Experts of a small language model: 279M tokens.
Below are experts of layer 5 (counted from 0) of a mixture-of-experts language model. Rows are named router (the router's row for the expert), gate (a neuron's input weights, with its number), up (a neuron's input weights, with its number), down (a neuron's output weights, with its number) and show model dimensions 0-255. Each number is 500 + 25 x the weight over its row's rms, rounded and kept within 0 to 999. Numbers have three digits each.
After each expert's rows: "comes before" lists some tokens at least twice as common just after its tokens as in all text; "mostly gets" lists some tokens that are sent to it at least half of the time. This comes from a sample of Wikipedia text that the model never trained on. Tokens count by the router's weight.

# expert 66
router:509498575516498496493535501559472525491472506485505469453523520496493496512512462545488508508548469535530498503539514481483498521455495494505479486493486489489467503494470483494486467500471511509492477499539491481519494498475515513537500483526477511477503498523460503561522552496472490479555492487484553495537486528508474543539492531503504476463524485518518524484497482536459499475511506526513508480525500554462515478540510443520504516512529493531535522547473536504509508498527478496531542497457525498464487471486476476482504478481541489533509501504517481482510468501517507519509517504489453489466483506512495492481492454463520514481462575507478491510510476490469551492528485502538523535549498507531522496511506458509496474477438505523501537472469514525494521449492495
gate0:506469474520504511527543495552513522473490507488500485500486453518473516538506499496485489468523497537471487479495523511543497493490483468472537443486508471492514496509493529496506465461469466507420521550500482486511502536501485499491511495511531497478471520551494486495529514530526469470519536529528534477479512529515474520484510543506495465481541449551566521488467508518542430507515534522531507456475525512510484467473473475498474455487446500517496509490538523520519465504499489470505528519461495508432499461503492548510538508512503463492513507521516493506474470497489444467486486476504474490463515506463498513512490488470525505500524503511506485529499548478503523516519496504459491480494486513521513500473527483497496507470465509446513491457529470506492532506500483
up0:481544541497507493483434521492471524493501535524531495495494525478502483470460479465480483510494478508511513553484478528489487506456541486488483511499487542511489486487544478516512489504510516493542536438524498458466519502504508476500498512473495463534512518471494530503486506532482510510510446456548504517514534488512464506513496490502481519474444488518477488534541501481454496471518464475453515558535483502501515540489533506505488495464499507475516475477471489477566480558475534485493476475510483515500497481534503487459452481489474524508494499494481496507527516476494577504492506504507508512508464516499519502455452492534465470502496452494507512463477492523501529457457525533507497556518526525499505476478500507528503494513506452498537527486482558503489498519491512
down0:514458530548520517498524514525453535549498504484524474497499559470527544463483463489502444522536505477485514509493560447481500519474471482539481512495539475536549471482483499493484466501445531535490475480492485512506491524507505508469514521507505461514480501507497530505472545471479488449523472549523500500525479498499535502458503521538522512464526493509511496479513491501507481489503493468491477459519504504506537481505502454516522521486457502528479514489499482485516501516491488494484535511465465442502466484473512521516503514491473483507520535497536465460462509504489517500504492537487449503518546503532478540477491452494482535479534541508525509493478533520506529517479507526517493556476514507504496499497481458493474461525491515518476506525515506452564516485478471
comes before: "s ", "\n\n", "–", "th ", "t ", "s"
mostly gets: "'", "+", "/", "Mc", "Par", "’"

# expert 34
router:492471481529494500523496507524488494493458488505472483502488510543540520531502473491525512496483504537507499508529514541513505477447456490488514495463490519457484553464493499495466505495479500568484474509523497501491483488527508504534461461526449520497481507514517471494488532512515472520500479465484482520506514511487487525553472502507517470470527485522513522499484504535483479458577536517526514496483576521513523514516511507478542469498533486522517532529482509476484482518502465503526527484443528478499481516492441454467461468481503509510485517478475499479553544468523503497500489502488493496479465504485493452495453472505526535479460481490543494505495488516474509519513494521548527525509501523531501462492520489539500479492464487458540530452467493556487513474477508
gate0:498477502503489499538490470484460490503432509532535516494506498530511498518489494524505457487528503455475514534492509503497534531512461461495512504481461485498523520499493476513474460483470474473539499475521529554514507455471519492498498471530546494520481488493541522499506535510504461485548493470461520505509494505471498509499524498509470543482468459529501483530517518545505440512494531490551514532508538508471477512479522460523488487525507487507496458497497518464554538469440544530528490534529523493517531554543469503540511511525521486507518494472485507495491497470501500509510465466487512491514531494498453528499531512498552481468508511474481522504522503517453499457495507499475482533524462438502484514496515516459485484487515481475524475526480514540475557490514509
up0:524506463494467527521513506510464495514455540484529491488501510522498529492484500536475511468491448500449486519516512519508540545474531485534470472501491485517471491481498488528500505497541521475523478478480481494505496436508477490534530504525512456478491503527515476504516502501525508490498495507477491494494520475490492464540501494538520537476461462491494533478476481499458467516500477524519526522529509505483521482487516474493493465555485535503556512462482535435514510475497483444493500509488498531466498486458539522491537521502486533493501513463527467491517472534479492499562486514515497483553523508494496564505522516481479490516469556514524520536542534455498494472510475473493496522477505468492517523470523518472469488529494479489519469465528563509440475514479524
down0:473503493464478458467478502519498439488467533500497477511495534494485548501496503518510496478495501498475548502484479508531454537517507552486488504539514494509471498492493485504482494509525477530493504495480509437535510480538489529491498502487510463556492515517530497514500487479506522491551530483491520547509476488455505448498495519508472487555478500509521500486500529501515470485513506475488495540533484476501528498514521510490501501528481544472512512494462516501467559487472534493504519542494460504494494494534537487538486507480531494504463454525513462483514492461477452501495548491502478454489540512498483524492501464466471509545517535506486448476480545449493541465489538469496473524531487518458492499529488509490590512505503508472507468509487553514538488489500496
comes before: "the ", "a ", "his ", "her ", "he ", "their "
mostly gets: "by ", "when ", "after ", "between ", "before ", "against "

# expert 24
router:509483509512505475517534506527472526463483492504501499492523484506519455494548496494539484499476482496513527553509507508505463502487539520499481507481470520502436532510469501510528491502534486528502459543534497477513459523478487440516499505494492485501491478501484457517455481473501477494495504511481521516529458533533486502513484518525496489513474477494555504512457551516493506486515531514497497497527537546468528526483493477509530526530516525487516529571481504465477443508476510515498516503480505490526440509496481518472441471521534473508539504514461527462507485495530524438533501465464485514480479520504446525470486483489556534446507512518509493539498527516500515522485506486490538496515529496517494450498512454541481495493480462479514515478489533507540505503466533
gate0:525468462546514488477537482474513531482495545555473455487508549508542479482496495472515545501481489493501495525477531512494528508493514478498458524491501547493536527500489515517464499528492496481491461502494485465465459513529497496473466520517515464490522514500535489483549456432492507478525499518514488508506500529541538504463474492499504521514473496499492516464506484498498457514495480519486464516493495498525516477498526490486536516539513481533517485518492504498500479512473467530480518488492467486478450483534515538478462505469484526529498460511498519444541526529466526474517482509483545507504456495512506519455476483513533498468512520497564508527463468479500470521450496490505466551496517479481472522500476550433524510493538494443512528472507519473497492490492513
up0:530483471517543506489517494511515510529489488531480458465511493512494475473503460510493498485518486475471506513502518513437528485465493496523444495512515516507525484523527460527504523538482564487461482501506500505454498530504482496495476483467517509503544461533512500469471482461480510476513496526485505493456489503560492519478480521486484536512422527467509516522493497485494453521499499507535476509497476511471489493502538534524523516552492483496476480532460523521511503491492493532456517462502505494521483475517519512522444478490472510487526476515486533515519564457510556468503511504526523520501500487510517522476462472517559482506474500536541485533478495489538516504499504497526492461447533462547474482510517520456481519525517521529497492462523486504493459449476521
down0:477512518475485511477514517540510501511466523495475514509520502515486502524504506532457509469508492509497467474488466500518479472538467479527510509497480475570486516501510510536479511485487511532497517486489487501473550538502475510604476512484528516460509530499483499493508501521475502528458506489537480518543458489493515529523503490508523509531466485486462551490470515524472487461447506503518499501455504518484512496491492526475499545507477481482516449475467467514510437482492471435524517475468504545500530527492531458512502551518525525452456556493511466494476479494500532505490494518498493506500563479476453488524491508490534499531492493496491558504481481511501518490513470482507454512504476547507535520536507488509499496459522468494521471514508542535489499491501495
comes before: "of ", ". ", "and ", "in ", ".", "for "
mostly gets: "system ", "government ", "Institute ", "Council ", "development ", "· "

# expert 25
router:507461492545448486532511487572480541490469512513469483489521469494519492527525505502518506439505486538494503499518495512516512497490503525457487472460512494500480499477503501526474478508487482552471527510503447488476439538434481524499494496504503506501505496517478484547488531513532490506533495496524495503525483534527478547499485504575534434473488492500513508476514518514511504487544525558522484475511531521488504511543480459466511504537513520508556464529461523520461505459510466504483528506484502493453515526511477507498466510502528468521480519467488470489503449539531488476488508486487498485476476496491507483485479479496530514491535497522495475540515471531506532549541490474507502489519456508509524465459547479540481484476478520505496503490491473526490531488489514
gate0:478516480520517506496468538521506536491478491521483507487526488502454485515517492454534511510512536493469522459523514552504521462492519511466486482517500480483521503502486494535497522534485466541488536483503485493504492521500508509516490513482475470486520525494486501549526545525494433507502534460513553502514448491488472528495539539513476525482421512470493516501501519506536459523534534500533485520526486491491475470482500451489509456488518496475520540488537488551484465496491488508487474484496480496458477519538458459532505466561520482546462465458487492500539501540492515500523514481461529518536493466494544476491474507503502514482533535509517478490472515486520472493495502483515531470510527505487537488476506484514463562537469474502499546492477507467508479521482481
up0:522470500524555477512543498504495492518489468488488498481443534494513534518524481486499509480520500514560489464510519480477447488497486513516544538519482541485512502485501506567482525486476568501443483537498496537475514491533462495498511500523485477514464535533527517475500435458515482477516504485463469496491512493475504475468468520474482508456561494514500506501505460540500524445497490515529537539502528470517515484476499467490456522493482502535507524481506506501533503509508499489527469513477493523445517500464516550504552519451505498512508532493565487500530492460517495493463481479490514475497505503490466495507491451510470471522490456475478501528496512526489548486512485485480481530447516525501486500529490487505487501487515476492481450526469501514474500485497484
down0:527510555490482529477505488542540454486514502496422464521528525501478489538528520476549433493473467523532479482469510498481541490478545485468475517496540496498497505524524476537491491527491468478492478470528512501497506532489508544510465500518514490505535509501478464498468491513503499476469491533454484504466529534496516505512511504509497527512501529473529502480480521474501537541517487515466466474516510501555485484503436511481487513522529468541496505495525506441502488502538510521490507475526485531492516512510497526514550489484492491505501471514519495507509504546499525522552484559483505455531495520501510489526515451486491480478463483467447483522466482459466511506513481501484505511480505548455475510459511507483500472441479477506468508516515519486509473545517520
comes before: "of ", "to ", "in ", "for ", "that ", "was "
mostly gets: "same ", "largest ", "new ", "small ", "important ", "year "

# expert 39
router:501501515545513510497497507492464474476483527477542494504513485507503455506547499527483515495483464503512515545490492495455469511466537519514476490487472501509433540487468509470500488506481490527482484535574507513508478527472469460507489486513510492464481470488443462514446512502495468509509476495500510482509503507532478497526494476524519490485481482521518490472488531492481508494521525524531543507520528508504509506486496499505539515531509518520536513533467501449474510517475478472533568503466548510494463471499487483482460477531526477496496502475463513466496480475545506462567505481483513480477492514474466504485514509523523532476499526537502484541528474553493536481478463511501532496536510538533501487512514441511467496458513533474522572496516512507499550524491500
gate0:469495553470479477521477464519512483464446518524495526463500481531541506536537485514509503487540517488494468487488491486457515484476513474518474470488540470479550497461476503498457518510494510502439531559481480484478510477484509550497526536455494494488515461497462496487476481538484487488488478508474451502525507506519498503512489493544480475537508495526485469523530486547491520477477459482486510487528490483500476445514550467503504515446529530501500475503581508476502483453506504523529514459521513536472506483506469504539493485528459535468531468489504499524529490511512500486493513455482473551509480484487519502475485461526473508500504529467480479501504486514539521464512482500550512518553476505481489490532507486487511516518484506482520517516548489506465494510478482
up0:517527486488507461501520456514468497484511528535490534512514503491457525490517536481488490537504472453446491485539499496493500516488462500506497508520496475493516502490472523495513476535496505530488537524456488511552502533461483507505518526484517472481532539482498530468498452509507526483530472495480504515566509469482505511470455452513489494510450486520515493458521534493530514517497457479524478509477502517513486526492486502543517499481483484502481496457499520516492508526481532492504505526498502503449503533458491483545487510500478488466527486496440461470468520531500492492501499466497484527497534488452489475514494494479517515520522449498459503528532529536518481500502477495502564480555478472503506462516505497456470542491485486501512599508505543489474451460501525
down0:516511507521516477486467491502504556564480462496456491538497527484467494462540489478473473516542510535545518497517551478464497497525514514498519512490496491508500508467511468510470492507502526479483511535500502528466514514539519527526512542530484488518522503477493494503487460429477550512492492499490493503529537496488513518483511519508468521475504527503533492476558518490520501527472509509496503509488495472503513481524489472524476454486506525558503505482514522481447513524466501481532503560519480518488502493470487495517466494488491486475505541555480477476522518495491509441494513443479486490480508469499500522493560455497500493466474492493528477452503515487506495507515469515541481533474535502501438490520485535446445487539500527527506490553481502511499478522444493
comes before: "| ", "|", " ", ".", "1", "2"
mostly gets: "Paris", "Israel", "Beijing ", "Kan", "Jan", "±% "

# expert 67
router:466492493524464488498499485499496501464486527509483529491529488534553493524520489494512512512500486503495489499502536537521531559445454505489502479471446521470485546463483490480464516525477457537492491514547484488492495505485519498546487440522494504497526495498506459478510531539488454473490507443464504537502526502512508536529471459522496521479517472487523512503478495563479511479555522504517519502512509522487536497524531464469554480490489517494533549527495520503496505454520472489510555545431528472487493473502478475464462492509537473497501518462473503498539496484519506476502490443502503462486491510473482448502483479503540519484468487512513498509499497517448520502498506491506510512500520534522488480479496487524501493485472474501525505451463475525470539472479513
gate0:550500482464504489522520492537471515527473492503478498469475520492506486496467497496488514473494476532495527505497472502501462473551534510479508497507490489476516543496504486510498473524478519489509481505508443499474514515445548527512475492513495474477536537551487499493493528526543449476471486478473495507480484534498502498485485475516568507479476522488475464535553490504469545485543513484502522472524511500513527472535515526519517551479490446500479509509428530498503516477505548525511530505487494449527462460498464488549505529505520510507519454527516525488548493504498494474489493478442538513536460522485495484511449502509460502493532466493471452454488538499498554468466503489517463487545485477524529492472484487512484498496532493507519500483519511502502520505492503
up0:494475496531491466499539534488511462489522486489539526468459456530512458482504518475470523469528541502497494516509441504499482499500482478492519517494516502502558511553513481496561479498472491472467481498474487517496533479526573554497465456509474498508493497501452480508508511480519541490512490496536508487532511555463477480522500497492507498529512496472515472539486492486497502519510526481512487472520499464496551510494540482499503471520505498507480534511489448516522504517584493463510545522491540512471508498495481501488470526497495507491518487485462484470509509480524497438445519519512543479509489496477559536515519505502516489472476488483476509527535504517471489484550537466486481477484461494478494490458527484516544504523452472487480528477503479467526529506511520
down0:474487499481543491515526520528537470486514500525500498501491469545525512480468500574496506453509494501483503503521486475505488507527422486511488530506473534541483458498513510472514550495474466496514530535502499513464491511487480502489507507483492470487515486558446466489499464527462513483539509503472523459495487530506503513500474508542492522533516518510535564492492491473522528473545529495547493501469484528477542505520486495504487494472477503453512459501494541493508502520535454475511502518507482478466478508493468490548518467513504473477523452483516515531482460501520468495516547496493535523467512485463511472515483543495492519520498562529449496546510444514495504489456499500489514497495515515547494526486464481509469455497527522460512489492473493491524483532478501
comes before: "the ", "a ", "his ", "that ", "to ", "her "
mostly gets: "from ", "between ", "joined ", "against ", "appointed ", "named "

# expert 2
router:483454530552518510499504522489451469507477477504493509513526454532518464502513493511468520490491476502513537528490489484503470524466506526543482470462482502515465536479426506508485519517496490519504499526538501474508499525491508503484506498531523490496433465516446467541468543473487486499516473498498485489501474539495473472549499494489491490520468460500524525511453515499455486491504530509497511467525540512490529541480519491481553518486533504553530534523498514444486484510467494494520529508447546496529519512497478465477472492520539464462475522489459483491530457507535523472547525461480512485472474512483467497503495522506511539457449508534510464541512507527461524499503469511504517486509504510526534478505500455519483507491486493492484525506511513510499555510493513
gate0:536511512481506477497497460476484543543486501497513524530536467485471506506509477546505538487448537489529502469499457516501498481492509483508497465479482481471511521501462489508478550512514529522501501527523477530506503497443526538501518475489536484469465508564440529480507545456490498494526509496537537545449498483499461486494512505487548521508513525507470471535502543527515481504454512476461482489475520540520565512477468489453494484531503512527534520522522522441449488529469521513508499480525498513479513465510495549506514511504553481498487532522503496490456487510483496500480496517523496489473500498450493540502470478467519527487530520518492497519481486474492479509489484496495496473479488521520462516471548483505488452469454534492504494501493511528544459495506498
up0:488490517495514509491527512424495471535482456518440508546466482488507507516483536516486565524432474483461512474497434466486517532477495478510508510461502535483468515484491495520434529483488547496468528472488512498522493529502537543485480506459509487532457485490483510488509550502522479522515477536529495527513473499506462476494534511487520509508481517516508507525486507550494482510472497518501484512479528501498515501532491506470533501511530477558489501521493558453526540531482491476514499513499488515491508518494502541465512550499497462475502529537507512474492538476501512511497484485557493508436484475480519511491466485462473504500529535530456481502486457457476548521514497501521489494469475523515514512496516469459527505507490506481503510508536505474503508531503498
down0:501513456478553459509492515526525504465481476507487496550468480506523532512480556488520500528490508531494529458540544474505484493491484531504475524504486511514508458519494520472503539519482492515488482509510535496480521460520446473478508533464509516501484513490530520500516497479541507543515512522499541494504448495535499501557468508532465449528490462503478534430526499546542485480444459516497475517474496457523526479454458494493500520527484508542496496514481548508488517509508519459497529501537549512501492525521463489502491463530467503503468525482508455503483513553497510521515510478478514461504514484528481485481474501488480454537536482488484502506479484499495512462475497499520441510458533511469504502517484538459496517521470500493491513489505530535473498495507500
comes before: "\n\n", " ", "- ", "|", "\n", "0 "
mostly gets: ".\"", ").", "\".", "°", "Animalia", ".)"

# expert 8
router:500504516528483452498490501524451505469478492496517506480512454536504484488521490512498502469529485534522532504532502499498519471477477524480505478467505535487466525476503494489509492508491476553494496516512526522501462545497480479529491476496499480498519449518464489518492569456509469541500491500505521553497507531537486547500511495537534488511509468504527529524467525504489474496506547496513552495488545497495482536499495485503576467484520511514515492535476521482464483504520489514518561549448556480481478482504512478481472476515524456498554507505438487474508469479537559469507519490470486490480475565494484488517475505477522492478460509545534493510508512542467527490517478524507520500518482487522504488473507496494492499481494448506528520495491500530533509464464522
gate0:467510471504522473518510517477478501482483435534486508471510482484479494516521467490531539501478531512471492469509458526491489520536508525463501488517527526471503524460537531538511534498533491510525502512448514539510494560460462479524486530509520536484521446497495517536504477511457489560518476533511514520515554495520482518459515482514519486541476485495501494535467503498450522486530496500520461495495522486477514500476491482520528455519524512467508496489483518536503517495564486510552554522483536504484512484504497484512492497515482480525553502513448505515482482460509493507464559494499505494463495530457542512482468474529498494462509474526516507519491482499475478484491479526475489477497515470531530521449478505553465508514497476518466512514475481536541485474488496
up0:494491485504521507517467502518473514504491442529532502464474507492485508479530466491496558515486520523490533491504486521512470548480481515453518463496534513474486483516553551519526484526505535520544468501473538538494520539469461513511470529497467540464502496488500524523467489468507473551481499544537519534534502487497510485466556508549479481514509482511498523501528524486448510475516499521492503479480482467488463495488494515538504484507512506497514500518491459487546533493519492533514527518449532498437507481516508497512488512475500496549522516472491488484474440489502517502462530489502512475477494529479550520486481506513468483468495500555540509506530520547445474495496460482464513477501454493491514516488491479499498516491522484510466531511517528529527458450490499
down0:512486488520510480523496514528480553486478468516480498485470485547498550449486452495528517506519521484515498512522466502511506470526499507482428503514537516487506480526507514479532431489528541473523546453477510477511491528503468521473494495471517520473522474483495497503488498526460500505490521557519449493447491466496529533539496463432514511525486475489467513545532548526517488493481474473499488529542450512508529498507486503501484465498536502499508484504471511515462516498494530543485462524569515501517488536517507479524515531466492542496528477490491482529496496532515479502482508514507508528473434477510528531493466527518458499476491498520482495506493509499519493511498528480528507445458481498532522509454508510489483449490500483536451503500508502518473505510489520
comes before: " ", "|", "| ", "0 ", ".", ","
mostly gets: "Votes ", "—; ", "Nominated ", "UTC", "MPC ", "Notes "

# expert 85
router:499460507492466502523503483519465544474484494516489461477556495514517480503517492518486465492496501501507467522510518535495507504483503522442458444486503504483494516473503495484479490482530464579495499496524456513478443531472493488484490480499501503489474489516477507544491516525543498490507516491501530481523514514546488542503457491529535451464505483499538470492482484513491499511552524535521467441494547531500491496492499504512511492541521534507550509497471514503459477459488478521534527521458506506507548496499498488464451486513505472501502530472469465483496468518495527462500545484463501485453500491454477515511501516516535520480524523519513493534512492544500548523536485499497523495512481475546508465469550495538487472488486487503505520502439468522509537476491536
gate0:504502506533505504510510495471454551503523493508504509546524502496528496465519504498510517519504497481493488501473498469552488453488508501523472497518491480521521500487509449543503536491484486512476483509524471473504519500511554502480517513492526513507484453467464531492530486519539511544525500470509492507508512484483483530547481459509516523502496528514486539532486509506490495499518519566487524471458477506428516554499498506489501502505456472477504511484462448499506480515439512517473518484551460515513520474508456508532473533500530464485522503488504507539474542481473538494466494506508490485509471487501504462526452501473463500505466504533517433532517459520516532494485483542528495482519466498512496475520492440460459495459548497520518514496524517479502514482442522
up0:490495491483544521459486515469479515498533521482501524526499543499535493497531468476469488539510508470455479475496461458455503450462508493472486517540473477480464517504494485516520490467455537471506526498518479551528500472529483478489511514522523523502497444483513478492518510547484485495484510540497502461512490509517502523520492472521494500496512502513430506544486440458443513492492503491496528522463518493420472498500490533490485493500507486491489566474485480519473471466495482509536515497542510482504508478524481510504491519474501464514506453486502518509492469451490559519514519483507524557517526472530523515494498500515457514505513531489530555519535498499477515464510499545529508520472509508485519526501449482496451509508539484530506490499492468523493502529524469
down0:485505500499514506474483525478535485519509478490482495475509537496496491467492527497519518463490491492470509522482530468535535498530501508489464530495497519484503548464482502545526494456484497450496507494514525492534555499499473531541478501485468472502522507504502535564496524523505499507518511479524455461503545475514519484502518495459495539494475487512486507497496469535463533471497527468486478467506478504456489494489521478501536506483487528517506496445483503504513523488465472468520546519509500534522514442491495493458506461520457500481524475522458490491507571512509508460478557502484510448440511508452536506503463520497520489515499501505505495494496467499541534490499467480557487507514483505507519503561471504568486487535509478544523513511471493493445524539483478
comes before: "of ", "in ", "as ", "was ", "to ", "for "
mostly gets: "known ", "such ", "same ", "them ", "Succeeded ", "him "

# expert 49
router:479496461505499471536520501526486496486484506521483499502508481502518484496494480526530497514514476510507492508534505507471489507488471508454503501474494519487472567458499506497459519495460510556489482541532515483493480479510524472510479464510476494508495504497472482500487549516565497512504491479482516515537517539507458494534492484512499461458529479520513526490463525522470502450556560527520554527514523555446520532533548503463537467529531536487508514531489529502489478467544471488511535511475526463524519481502489451480478470490528488548486516478478476466510492498521500496484524461478510482485477501472481467508487508504535498518475481515498518506529499508439538517496451509495544552531501527524516474482542499534469474489487492465520492487478505536459506476480517
gate0:478535509502512493539506505523472480514445545513452459505475474480495544464500516466550483499494506487436499520489489465492509494449499531513502509502456514498469539520488504477475528545532467521491538526447501537497502508500510475549503509551473501495525478481508491480494506525478479513462522484468510505502517478524471521453461451510500481501495480488464538512491486533477523479529495482502479520501486480496483462508502486492531497494473500483549520531477519466549458493488514553453480463490494499501532500515508515500549520505539495520510480473511515505487483577487454529504511486483465519541486492470524508516556496521488507547484469482504508489535483516513500467529475477542518471504508528482562498516487469500474505523481473545505509501462491501488501512521549
up0:478494504485509518504499474503508546516529524504442504513474509506519498472517497500470513553510465484501480512519498498476492487493493514501471492554508468480475466507555500473510527549492491513494509538492521501483502512476529436480503498519457501525566533462502497489487490459481536527500478509524518545512507509488487515486489433522468534462546512498474514478505504500524511509460451512499530522543494459497516446489557587529502494494468514526478524506469537483518486474466481488464512502520459479497501504494476513492502491514507472483500481502486482478499477510461531536513494540507465483581546495499480528509505505465500521519497465493488475507512504501522495513523539466508489501502559485499541473491463501471462509535464528506457504519514533499522477541493515
down0:464517521464489476510495478492500490489456493532510515509461480532481476498502482459530504475506473515460484488470484473491527486531531477488529534498488540518505558485532489481512503520535470520517529505521530522530479466524490521493473509467500517539467558527518460516487476520460519471487516510496466474506480526512543473517485496489462519488492531498502522503492508538454531459530517489519492513496546524462501520533479479491518527501486489498531520505470499512509517455450485470554468480436548503516494454476521499559542496463525558515517494529536535540473517477496465485522507484504509466456473484513472505523485493543526499502481499525504545467505524509507495478482504539494500495481512499489451508483453475520499466483552476493509475456479477522494529495528504
comes before: "the ", "a ", "his ", "by ", "their ", "an "
mostly gets: "of ", "used ", "under ", "by ", "using ", "produced "

# expert 17
router:471465483508496493521503514513486506495480486513502522490500483529547471531509473493541472489516497530508507501517534513481491536491479482483506497472499529497467537491503514501477519519431461570467481530529461486488473500497515473536492469537494509492494509523486506531487520518514464514514511475478525503532521511472494457503484507497514499445525492540523518487496527564489477475532559529538519513531510528472529519557524472470540438511501492500521517516519514488498479465522478531531519528460525473509535500535503473509482479486546483530523483481473486491510461501520504485482498469479464466497487488467480442509479483492505523498496475509536507505529499523443541529527493499524492548516512535522507477478550488544480470453509482509525501481456488514436524467479495
gate0:469493514471503484467483484458528526522502489496528481539480526512553478518488478472525538467497515477518507498450508546498488467496481531533507483516525475542478534515471497487466483511477496495514469490524510508509506498466477526522470448484470516495466510505499473528471547481437494517547505465500517520483514463487488491539476474531529467533477469487512520502535505555478448506556471480480497508502488492551497507522515518473535474500492483500468519505517514480519487541527511541521427521507478528463494521493491500495486505495515506473528492497505517507491534472485506517538458534515474491510504468454507474484516475463512527500510478510517437479501487480538465526536508525540505493462504508479458489502490462492484526504544522533456492527515550520459503534468477
up0:516487498489494459564494483498473486514433532498472468495485470513513488454515502495505496473518507523537488490537535503522532539494514519544520488479468503493504524499482507471488570514518489523494525509473462504441537548524495512488555525560508501510478492445488475488476481489537522501463482532509474546520495479477538492479518499507479488483535503494498498496531487499520499525492494540494459517495521522471488476506488476485510510476489481462537480546497454468532488511514473508503533470500503457511515460482493475485517486476534482519494507484504503530484498477506505499444535488493434537519566500545532515443482490489494460541502509529503511508517496484553479478539513530485494496465510522498507499487533491481508486477502533526510549494464493463510505441486502
down0:521505451493532520503510484550484524442505538546475507470540511507467504470489463499491516479529481517486487511480443500488502498510515486470496477502494483507452515488508490460526493491540503473506485490514511539505474503470451511518424535505516479540549498480518522552531493504528517507505449538491464541498571538473497476523497501502454518473502517505507495484509517535464504499494494487495557489530510500455526474472520509522482482497525492434537521517517511544485522484493519508486530487510510504504487458553472493487481480464499516524500536537530499497483490496501500503509523471486480450494550507507491514487486496545531470510469484512507549490520478481498489560505469465507520509522491500451502507493496500516461510487473517504469533512502513502420488480472509
comes before: "the ", "a ", "his ", "their ", "its ", "this "
mostly gets: "for ", "from ", "with ", "of ", "In ", "between "

# expert 75
router:506456488522507473508545500546483532469498533518460464473556482515529461544534496485514458501511479524505497546482506503490518494481512529486450480471486525470489512485491523496465463527496489524499478517492475469465465507515509460495499465505503509486508505525480489531509511531497464503505485501473521521507495516546485518517468510522521502519508496541538519455490520505502557510547520500531507435507543582470529498509476488475503453520493509512490483539494514494466474471509471521517532478465503460510495523525461484478481468504501468510486513476505537495529476546496502487529529487461504489502501506462490455514483466491537557480497518487531479552483489526497497543511484506544534507524500498528499451503541512506472462487497504487523532468461485523500534466472528
gate0:465500505485491508546488453506535457503515510552510534471458503493466478489554499536441508485482503494456487461481497507505478480516525462507498529476494473505509522471505499527472522497500537458464505502463504533498556514456542490491529487523568486510502496493498551507498507488506480519514468512504503499499530500498508497506506467499501517466508521457451512481514530472470514506523491481467489541491481475538485525486522542529495465479554498472486490495476467470474499497515462518495512490521494542469483502498501518488505516536509523548517514521500420527516445509492503517423502509483515516539523476462532508488492503531510445483524489510496460511507471509492523482555483531496491480528542491515515495478508494541523512494445463522520481498474505529498477479483529
up0:503483498484519469498518469482505503487504448508497487528470441498521500482502497513541534510474474483524553539531498485436538509447478521565522498538455514524505502520553487524493488544515495476489508510501542449494493504466477468502473503492498502459520506487461484457454494473500503516447528501526475481525482512497485522525560524493508514517502541504532495513521522512538501520507518510518480503547472482501468459564509489497508520495503482497503522518508461461527510496519477504482486519490459519496515532520478516506521479494526443440481515504502533506486486490519437449504498491524490503541508540501512489462503509466513485506461476525487557423554492452471489516513533502499510507497513496508489516501517488492499498490520458490473509484494495516541495501502506
down0:508485492529507532474487489538524521511526528468493514489477474527513503470534489539504499504515487541481505481523464478463483513508515525478475543516480496500475504464530531539438486457483513460572498494509507512520504527497499563495504512503482528447562501497461522454516490494473465516500537497509498496545517468521479452465476545474548495525480486524526504524517481490478503496500497456487545520533526534478516489535524543498504547492547494508533487528477490540488507508448518544479492533527472487466480530502507537457472476505514484518501503488512485502468495524540420522511513482499503456483472518531475504490477498523474508487502499494548493475506483509482512510463473492472492479514483489496483515498503498448485470500493527461494496464499468497554505491472497
comes before: "of ", "and ", "in ", "to ", "was ", "for "
mostly gets: "who ", "they ", "them ", "film ", "company ", "members "